Weights of a small mixture-of-experts language model, trained from scratch on English Wikipedia.
Size: 17 layers, width 512, vocabulary 8192, 84.7M parameters.
Below are experts of layer 12 (counted from 0) of a mixture-of-experts language model. Rows are named router (the router's row for the expert), up (a neuron's input weights, with its number) and show model dimensions 256-383. Each number is 128 + 24 x the weight over its row's rms, rounded and kept within 0 to 255. Numbers have three digits each.
Before each expert's rows: "mostly gets" lists some tokens that are sent to it at least half of the time. This comes from a sample of Wikipedia text that the model never trained on.

# expert 19
mostly gets: " government", " World", " music", " national", "ological", " public"
router:133132119120143112116152096184117150095138157140105141104165117141113109142079128114138127127163112120121136110071096130147182091094160132127182129111172122131144099126107124145110139103087109101147128098142135118139099146157149098084079153140139126128135116150127105106113145144099078154111118114129130114124138068108122108163118070111183132127078103168155130120131155128117071136084
up0:118063140104098142120122151112094150118139139112086132080114150131100108096143155132140136107113096128139139132145105147127095128134066149075108143136164136136148154142144145119089082146084152115115096131115115167132114111137147107173133097101122140138118136148086126123113154127128105151073129133140177156131147109141159155145149123118145067094101113103133116133160121144112148160180

# expert 2
mostly gets: "%", "ations", "ions", " points", " because", " how"
router:122146115125152142129120148189134129086110110094117120127089069123114136113118115121115096192162190141152136079059131149126177116122146154112153149123141119168130121091139107094135132162120147089105142126128112121093134110108101147123112141150153137130108150107107096135128155140103109153117075132100123143135105153139134120177133068150137149125058143149128133125134140153120112163128
up0:108142123141118156092076156181128131114125109088127142130122092129145093178099087123145201090114129167089142095122099138125144149107142141124160166157086153135125145120117155103102150130094115152105163134100123169150149085141110120126129174166149102131134131100064103144122130121104103125110086101081146122116133131097137131133124106168186116129146111157127118134143152130122123119133

# expert 24
mostly gets: " they", " him", " William", " he", " Robert", " son"
router:098171134096104141134136099179128164115133116134145123124150130109107112126156177111132124135159120080098137116092117127127144096141110177113163123066117164153117137116099142068108130116108098116153188164141110146161096112098159134140140155106082150133125120132118136138088104091134109133135145143116060095152120102144129125137169064138089171125122149140089107126083091108147129153157
up0:143112114093175149109142140095127135102099115164131118141096112122141109113130166161177183151147143145120141138111108140089119109145135119116169109108160134127128129109096109123117095124137171187089129130136130118138155144141126134144125113132144150147121124143164146109138146119121105095109149138161095095124073123140104169113153106140177141115121149147156097114178156104142143137121

# expert 30
mostly gets: " Singh", "yl", "ym", "ett", " Smith", " Scott"
router:142171155125101125183152089137128164134106127133104139135102159149095116198189114090129133076126138094130155149098143151159126115132140168120174167111158090125115153109108152100125119117108087115116110139163113107130103176146165113102144124123095114115126137134162138151146114097100132122149135132116114165172116109143130141150149117158115154111148143132137138140094107123127170174101
up0:138146126146165161140151122103087119124137169102108142122126135103150109154086124104093124089086162110169118106071130145146191125082116126119171144133126112195111104166082161160098121156118126127147133106129149108128147118109121102115089105129115139125077131146102134175123108110165123109156193143110137101107127137151164108172128119145172117137134096123124135174104146104109153154141

# expert 13
mostly gets: "}", " North", "ี", "า", " located", "а"
router:153151130174103109169136112134109112129159149142135131124142091129145117103112107069102163153151131111152138131079118159133134114129123128115145139094124129133126212126103112110141110127128124117090169147136123151169106136100102092129140113128171162117138104131112112141121128105125170110156120147130118146131116152133063136180131104081150134121137125150120172177111160152101132141143
up0:156149121132173103153163141120156128128156159116154126151128151128122096119164116091147119094139156141072117147104142120118144123113163137128166133151156109153141133132137171122110172097132125100152120150149103116112152143129116154165198106132122145133133143130163099159114140113126163126104090118120141075131143104124065122135119141128156110129101102202125124131153141141107126113101

# expert 15
mostly gets: " |", "|", " /", ":", " defeated", "):"
router:152147123129102126164088132123124144113124134106096160108126109112129074083123127081122143087131147123138089161060091110120140106110145152098139131135111122165144110111127127131122097108072172101145137122138146114128089133113092117119116114134060158115125099185128113145137145070118088139123129096129125167139132144074075153143178111118136159083110129104140132131090155137120147175122
up0:100096141141103115154136145110152168112098134108121142101106116126087124119124131143128136113159134132152116125091154133172127145105141165112122174093122148153151123136118134137119097177117128112115161154120110161155105097130133182168161133081118131126115118141135121133112156129132122136130127151080124164126108183119155150191129151135134129150096162105109135123142155130123133134142

# expert 3
mostly gets: " two", " three", " four", " six", " five", " El"
router:099134161096128123123130123145105148088143139115128160153110121101154085177139120100101137126126131144116099124083116134152132110095136164141149119124139112198080122143135082149119147088078130082176121103148164164092070124119107133147149112155113141129152191135145140112080142114071152125078104135129089094119128127119131222178145075160125120126084143102095082143145143147087154148142
up0:118117165098134175134139141115133141145088115154139143152136107133071146074175130158175135134113110110109111198110117140158154124121141157142148137102150155148129082135175092130101110164091139093124124118161143122111129094146124125145129105120166126141126123150183144093126155174186157125112133143111107136140127161123131116128127117130119123113148111119140137106118132123174123134122

# expert 10
mostly gets: " been", " was", " located", "\",", " named", " is"
router:137134129142143102114149141135185115098109104106106125126098098134146104167126116119121128141160167135151127065102111128086140153087113140120138137118154085137147149114108146124137113117101156120111119089116152118174109128144144118101130134157125164089095144143115096142117119096101164145157127129148100147132139123117108104128141109105111134120120110114112139149151080133140142140164
up0:168153157110121120136077160125133132091135140158146118107158135125118130132126127106110126121112103148108158138095143130164175159160134125150129151129108160101133119130070129118113153148159111152139175163147144155140112180108126097114071140132112127168115142076140140137140087123124153148142136135117147114126140145104106158124109099160158174179112129170099103121111135153098117124153

# expert 23
mostly gets: " that", " this", " some", " This", " because", " many"
router:165128134141140131162122115151125117142118145131110098056126152137148106106154118073157148141164151132120134129112144134129122125111113136112124089139140105136096159144112126087117122133141153134144151147171107162138092137101127112089111135145090173167116123134132099184108128128090104149077139107180111140142159139122141152176132083115140112117096122152132102167133169108102137136136
up0:098113123121112123091123163167135148128101131125167131200107154135121121137150091160133139160114166095128172146137116129162114157144110127112118159152122118148052102112118175081151141146137178109096121167079087085138112181108140092118130124151152114159193132119099138125124141157118175140136126147138143175121115184100135102166152115126146139125138131120134147116094116114139120144102

# expert 27
mostly gets: " L", "ect", " coach", "ist", " President", " Qu"
router:153178138110125132107176137133130136098124119086112120152137127169146138126157114102154117087128176123145163147092163146113155117114112144089153123119152112133121135099110170101143135092124124135152144099151115150128120185124146142120126141160152157121157137117115166096129135131118133147150124104127134117139127096138099104193127136131158177103119142169147107127120147106142097124101
up0:110099103095125117106134116134170178104184151155140149131150115135132126160144158069127126138113118148133130150118148108117115134128181144130131131131139088122139087106140129145143123111106126107148081064089140112121151123110154146100125149109126115145136153155152148122104112107164132105116132073150150155086142135187083115163120098106174134101119105154143139178117141142149101138135

# expert 25
mostly gets: " Peter", "ä", " Mary", " Queen", " Robert", " Frank"
router:161149141133107139110146118140155142106139155156137167112126156161122134141125104135113111155136122120096125156091117171165117135142094152118115135084125125203106124120115138132142147098083128116135146151160135143124142099108153095128174137115088133071158161151164129096128112120120139161104132166159100105100130148135087166156176116117103121174048134171097143092129148127114143129101
up0:131157175146137102115193122118148167104101143143126123110154114109125124110149165149108098160167158155131130142125104128109096115129158149101105115154122129122117168130134161125109121107103076118163118155153173132111125126136132123124126138141085126125118144126107106104142124143165139190149098145153097139153126130133161095103136072130157119146102130188133088133119109128142114181127

# expert 28
mostly gets: " is", " was", " were", " he", " also", " are"
router:130114152129086108147102109162157103111118138153121136116079104129121125124124117142117149142139119140089107107107119102135159132081173125121199094072123120166096154138120165079143119127127114111135154130082090174153131133092102145096121160094133165132147115163130154101100182142133143175152112103099114133171122098141111152167133117148142126096143142128081119137131076131146134162141
up0:152112123102173127112126103120159133119113132085128103127131126106151114105150143121122099146079130112137080154109154137151143142139166120164183134117082085165117108085096083153156128125099112118112128137124131123138125154125101191081132119179170126143151137117122124128159142162150151118123102093131130132137117125102136122159115113142134100153126143109125124108167124188122134143126

# expert 31
mostly gets: " (", " dis", " ", " under", " c", " un"
router:137155144157134093106117126184151134099158160111152168107154154103173097134121122107136145133152135110120164111082105176123118136082118118142122132104150087134136135132090093167148104148130143101105123125156119145130127159148110066099133109189135114121170154163107128136128091126136155155115091153148106130107134122103148110149129143137146113156139102154168145131131114124121132146086
up0:103121145129111167140142117116122126106157111103174078117134110135107162145103123142110181099154111169144101115143136132113172138135109122126146123178103133117156112145085134132160172153152115149134139102054101129146080145162126114166104159157143097108152136067166137160115131102104070163082130131135163116103111125134132137112142098151152094075094111142099092110145112114129123144118

# expert 17
mostly gets: ");", ";", " including", " with", " include", "\","
router:167123124124118135163101152158110136149146117125127128114164128123161116105170098076133096144203146143092120135081119128105166152130145128152133129110156083132135189131146165121142098136119152109131132176156125146194070138131111129144149116136115102124125121142115094136140169121132120174114155116162091130103114140118121162153137089147090084115125139141118123160125132142127111148168
up0:143100126074131154099108149146130131160110119106105133149131107110146132123165127121111128164121130145125174148114156188105112143120115085119127105136148108138090115089103103103094120146157111120158131132100113136169143124110131127087151152086112082112113114125130122144137122149095150144114148133157154129105109118134119148152123100129088141101184112115146098133129104123129128131103

# expert 14
mostly gets: " released", " hold", " support", " due", " play", " role"
router:082160099159121096123118109165117180079153130108125139073106052134148146147122126099144126117124161126107131112094139160119185140119140141160113147131148146157131086127087137093110107121127118107143151146127147098113141148148110123116119140127138176145141125125136111142121121135097124158144105095100107141128136048098105146191123045149110148150144055178134113136122128127121106166139
up0:120153123155125126118132122123114125118141130128102165104130124101108122134122117070153128143099111134110129127132110134103103154140151094144096124120157092118109117178077119174143142119122090140108112121141130117115113150122129109106153148128127134125087125140113113114092137109121173136128087121136151153168202076137171166181135081144142150121127145170138114119118147115148137180164

# expert 7
mostly gets: " Location", " Votes", " Preced", " Date", "|---|---|---|", " Coordinates"
router:134120124126138128136148128107128123124125128095139121136093083100119077083131136122125157132135130138126099108119137123154121126118127193087143130089142148145099135141123104127102093137120121147165135110174108148125108111104132146112143123141138135100106143166159130179091125117144137120064108114114109150149109121115120159161152115126120120136107137165139155133151126142094110126146
up0:143147089114104114111177128136164127103131146160114172149083136178114077165140114105157158113120113146139138137114131120116135139160111129138122115163155108118133139133135130130125091136118190132133122143132106127163100144148140141134099120096109169174114140119166133158132124070105163164144121112140143139110133140098135112132082143137130109156149162126081126203175117125115109130104

# expert 5
mostly gets: " no", " p", " No", " one", " could", " Best"
router:105111162121126129140119125150120099113134119136152127140146092144156122131081116116118137151161174128118129104085128177112133114114138165116104102132102126145100165124120154102102106111116172120151132115124113112145122114127150183127159154081104146134102117111103113133122149112074129163112162103137108153134115081132152120192132069164155107155134093114098109167162122132091098121127
up0:127172131131146104110145131147128131117152181125140072142107102099137111105134143132137133144135076116117108142101130149118130100092140130116111143136107084096135136147130095140103105162135070109121118077158152112129155136095149129105136143091119175144106131112108077166122112133121088131115154124136104169168101113152155122157114111111084147133087123149148145162113107126131111129070

# expert 12
mostly gets: " an", " An", "The", "An", "On", " After"
router:145169194139122080129079059199108169132125152098105126102129139128135127116113139099137157105145117115161117119127122111135151114120136103115138109112144096133143197127114140128124132123145143113115155140139114129165087166075108112108091137116122123169125139148102099116076119146115105143127124118132100185143170115133084146154182084101130135141149108134111115159094115132138098173106
up0:126107161109166172104137123134104133132087105112121112166101167108143118095103152126133143152121150151137152179125071165106106134123139110119141141160097115109137127163153117126081106084141109139090143121146118117127143134140101136126150132212096127104145117084150136140148104133126094113107117092064095102162136131168174118125107130157110101126103175125146118146111132098125142096101

# expert 16
mostly gets: "),", ").", "\",", ",", "\".", ".\""
router:132163146132144121156078115155121116092130111166100122097133119105137117096098160090116133150174154133100102143104126116106159123103148190131120140098113120124136153144084144138140128131116143113120140136160151123190112177139149097130120096115080100142137147161107106138096119148136078146131148156146081152110123123103138143149136119130091115137118121163108130169108117164148146145170
up0:104116127111142107156118100134172162152097123132135117102131152125155185119175126159096116131142068120147124145092111127121116092105142140115148104135084126149133130121140115135186158119134115113168157092133124110150134130082105120126105142145118152166134137128150118122134149114107109092101096131129104133129102163105103096116101118098148092162097143107146117115129149115133108145110

# expert 18
mostly gets: "ya", "ville", "ino", "ura", "ina", "iya"
router:148114144114127134107104152141122176092115148166131136148140121142126131160177121086121100124134101073154130137104138165164133085133112144130196123108149111168101167103123089106108113133161128106135132162129102104153096142161137125137133122124142133109103150143140129150135119125109143135134140113148108142130101148108120132165168103144125144109097148153142139143091099122094186142107
up0:174114113103113077090130137140112116115114150125152165107103087105106126124103117125151155146133136136126167134109136123104116135116126134137132142142133107123105151119111127124144150133054171100127139121121114146103110142139143118130154103132166127126135185133134116110152125143130105106074142087138122105131158146111104133129133118119168151130131150178126125115158090148154166111153

# expert 0
mostly gets: " became", " former", " become", " been", " other", " named"
router:136126135151114096107166155175131097123121096178129132128133117112184102118145123119162122110150147129109157118110119121132119117101114145150141107090142072171086181145120154102145079097135144130143135153113101116172105163107124126118140099114127178131143163176131121148134139082090136122133093111100110115121114106122119163127121115091120133104129129111091177161097154111158109123128
up0:134163121156121122125144177142141166090105112148125094175134095128129129133095134100137141122108127133126058089109145117105177109118152122142192098098113123114156117157104152077166122086118124104116119128088127099089177140161113177135124167125081152117124088129130134171108136085127136141130133071146148159081150112146106126152145126133153111128092157145097134158137129107119123141175

# expert 29
mostly gets: "2", "3", "4", "5", " sq", "6"
router:130123157115091107139102122136111121090164094143139109143097095125144109119097147113143153103126137123158138113092095100142122120114127147126148102098147097127111106130134124129127148098133137099147134118120119171139099122083120127133136132136092129148150181130128089148156153116105170109067122121116117110111146128099120168187133075124131132136135134111154108140112155148099128108161
up0:135096118164131128176173133141147117150111112129118084119128123116188108148154123126134117185105104138143074110109105133128112162104131111110152119145147154166134134101119107102156092116137161143116103132143091176138138118101102130137162139105138152115104131092123156150124126106163133130089126181111116152107145128143097159153160117109144162117162173117138123114206134125146129172123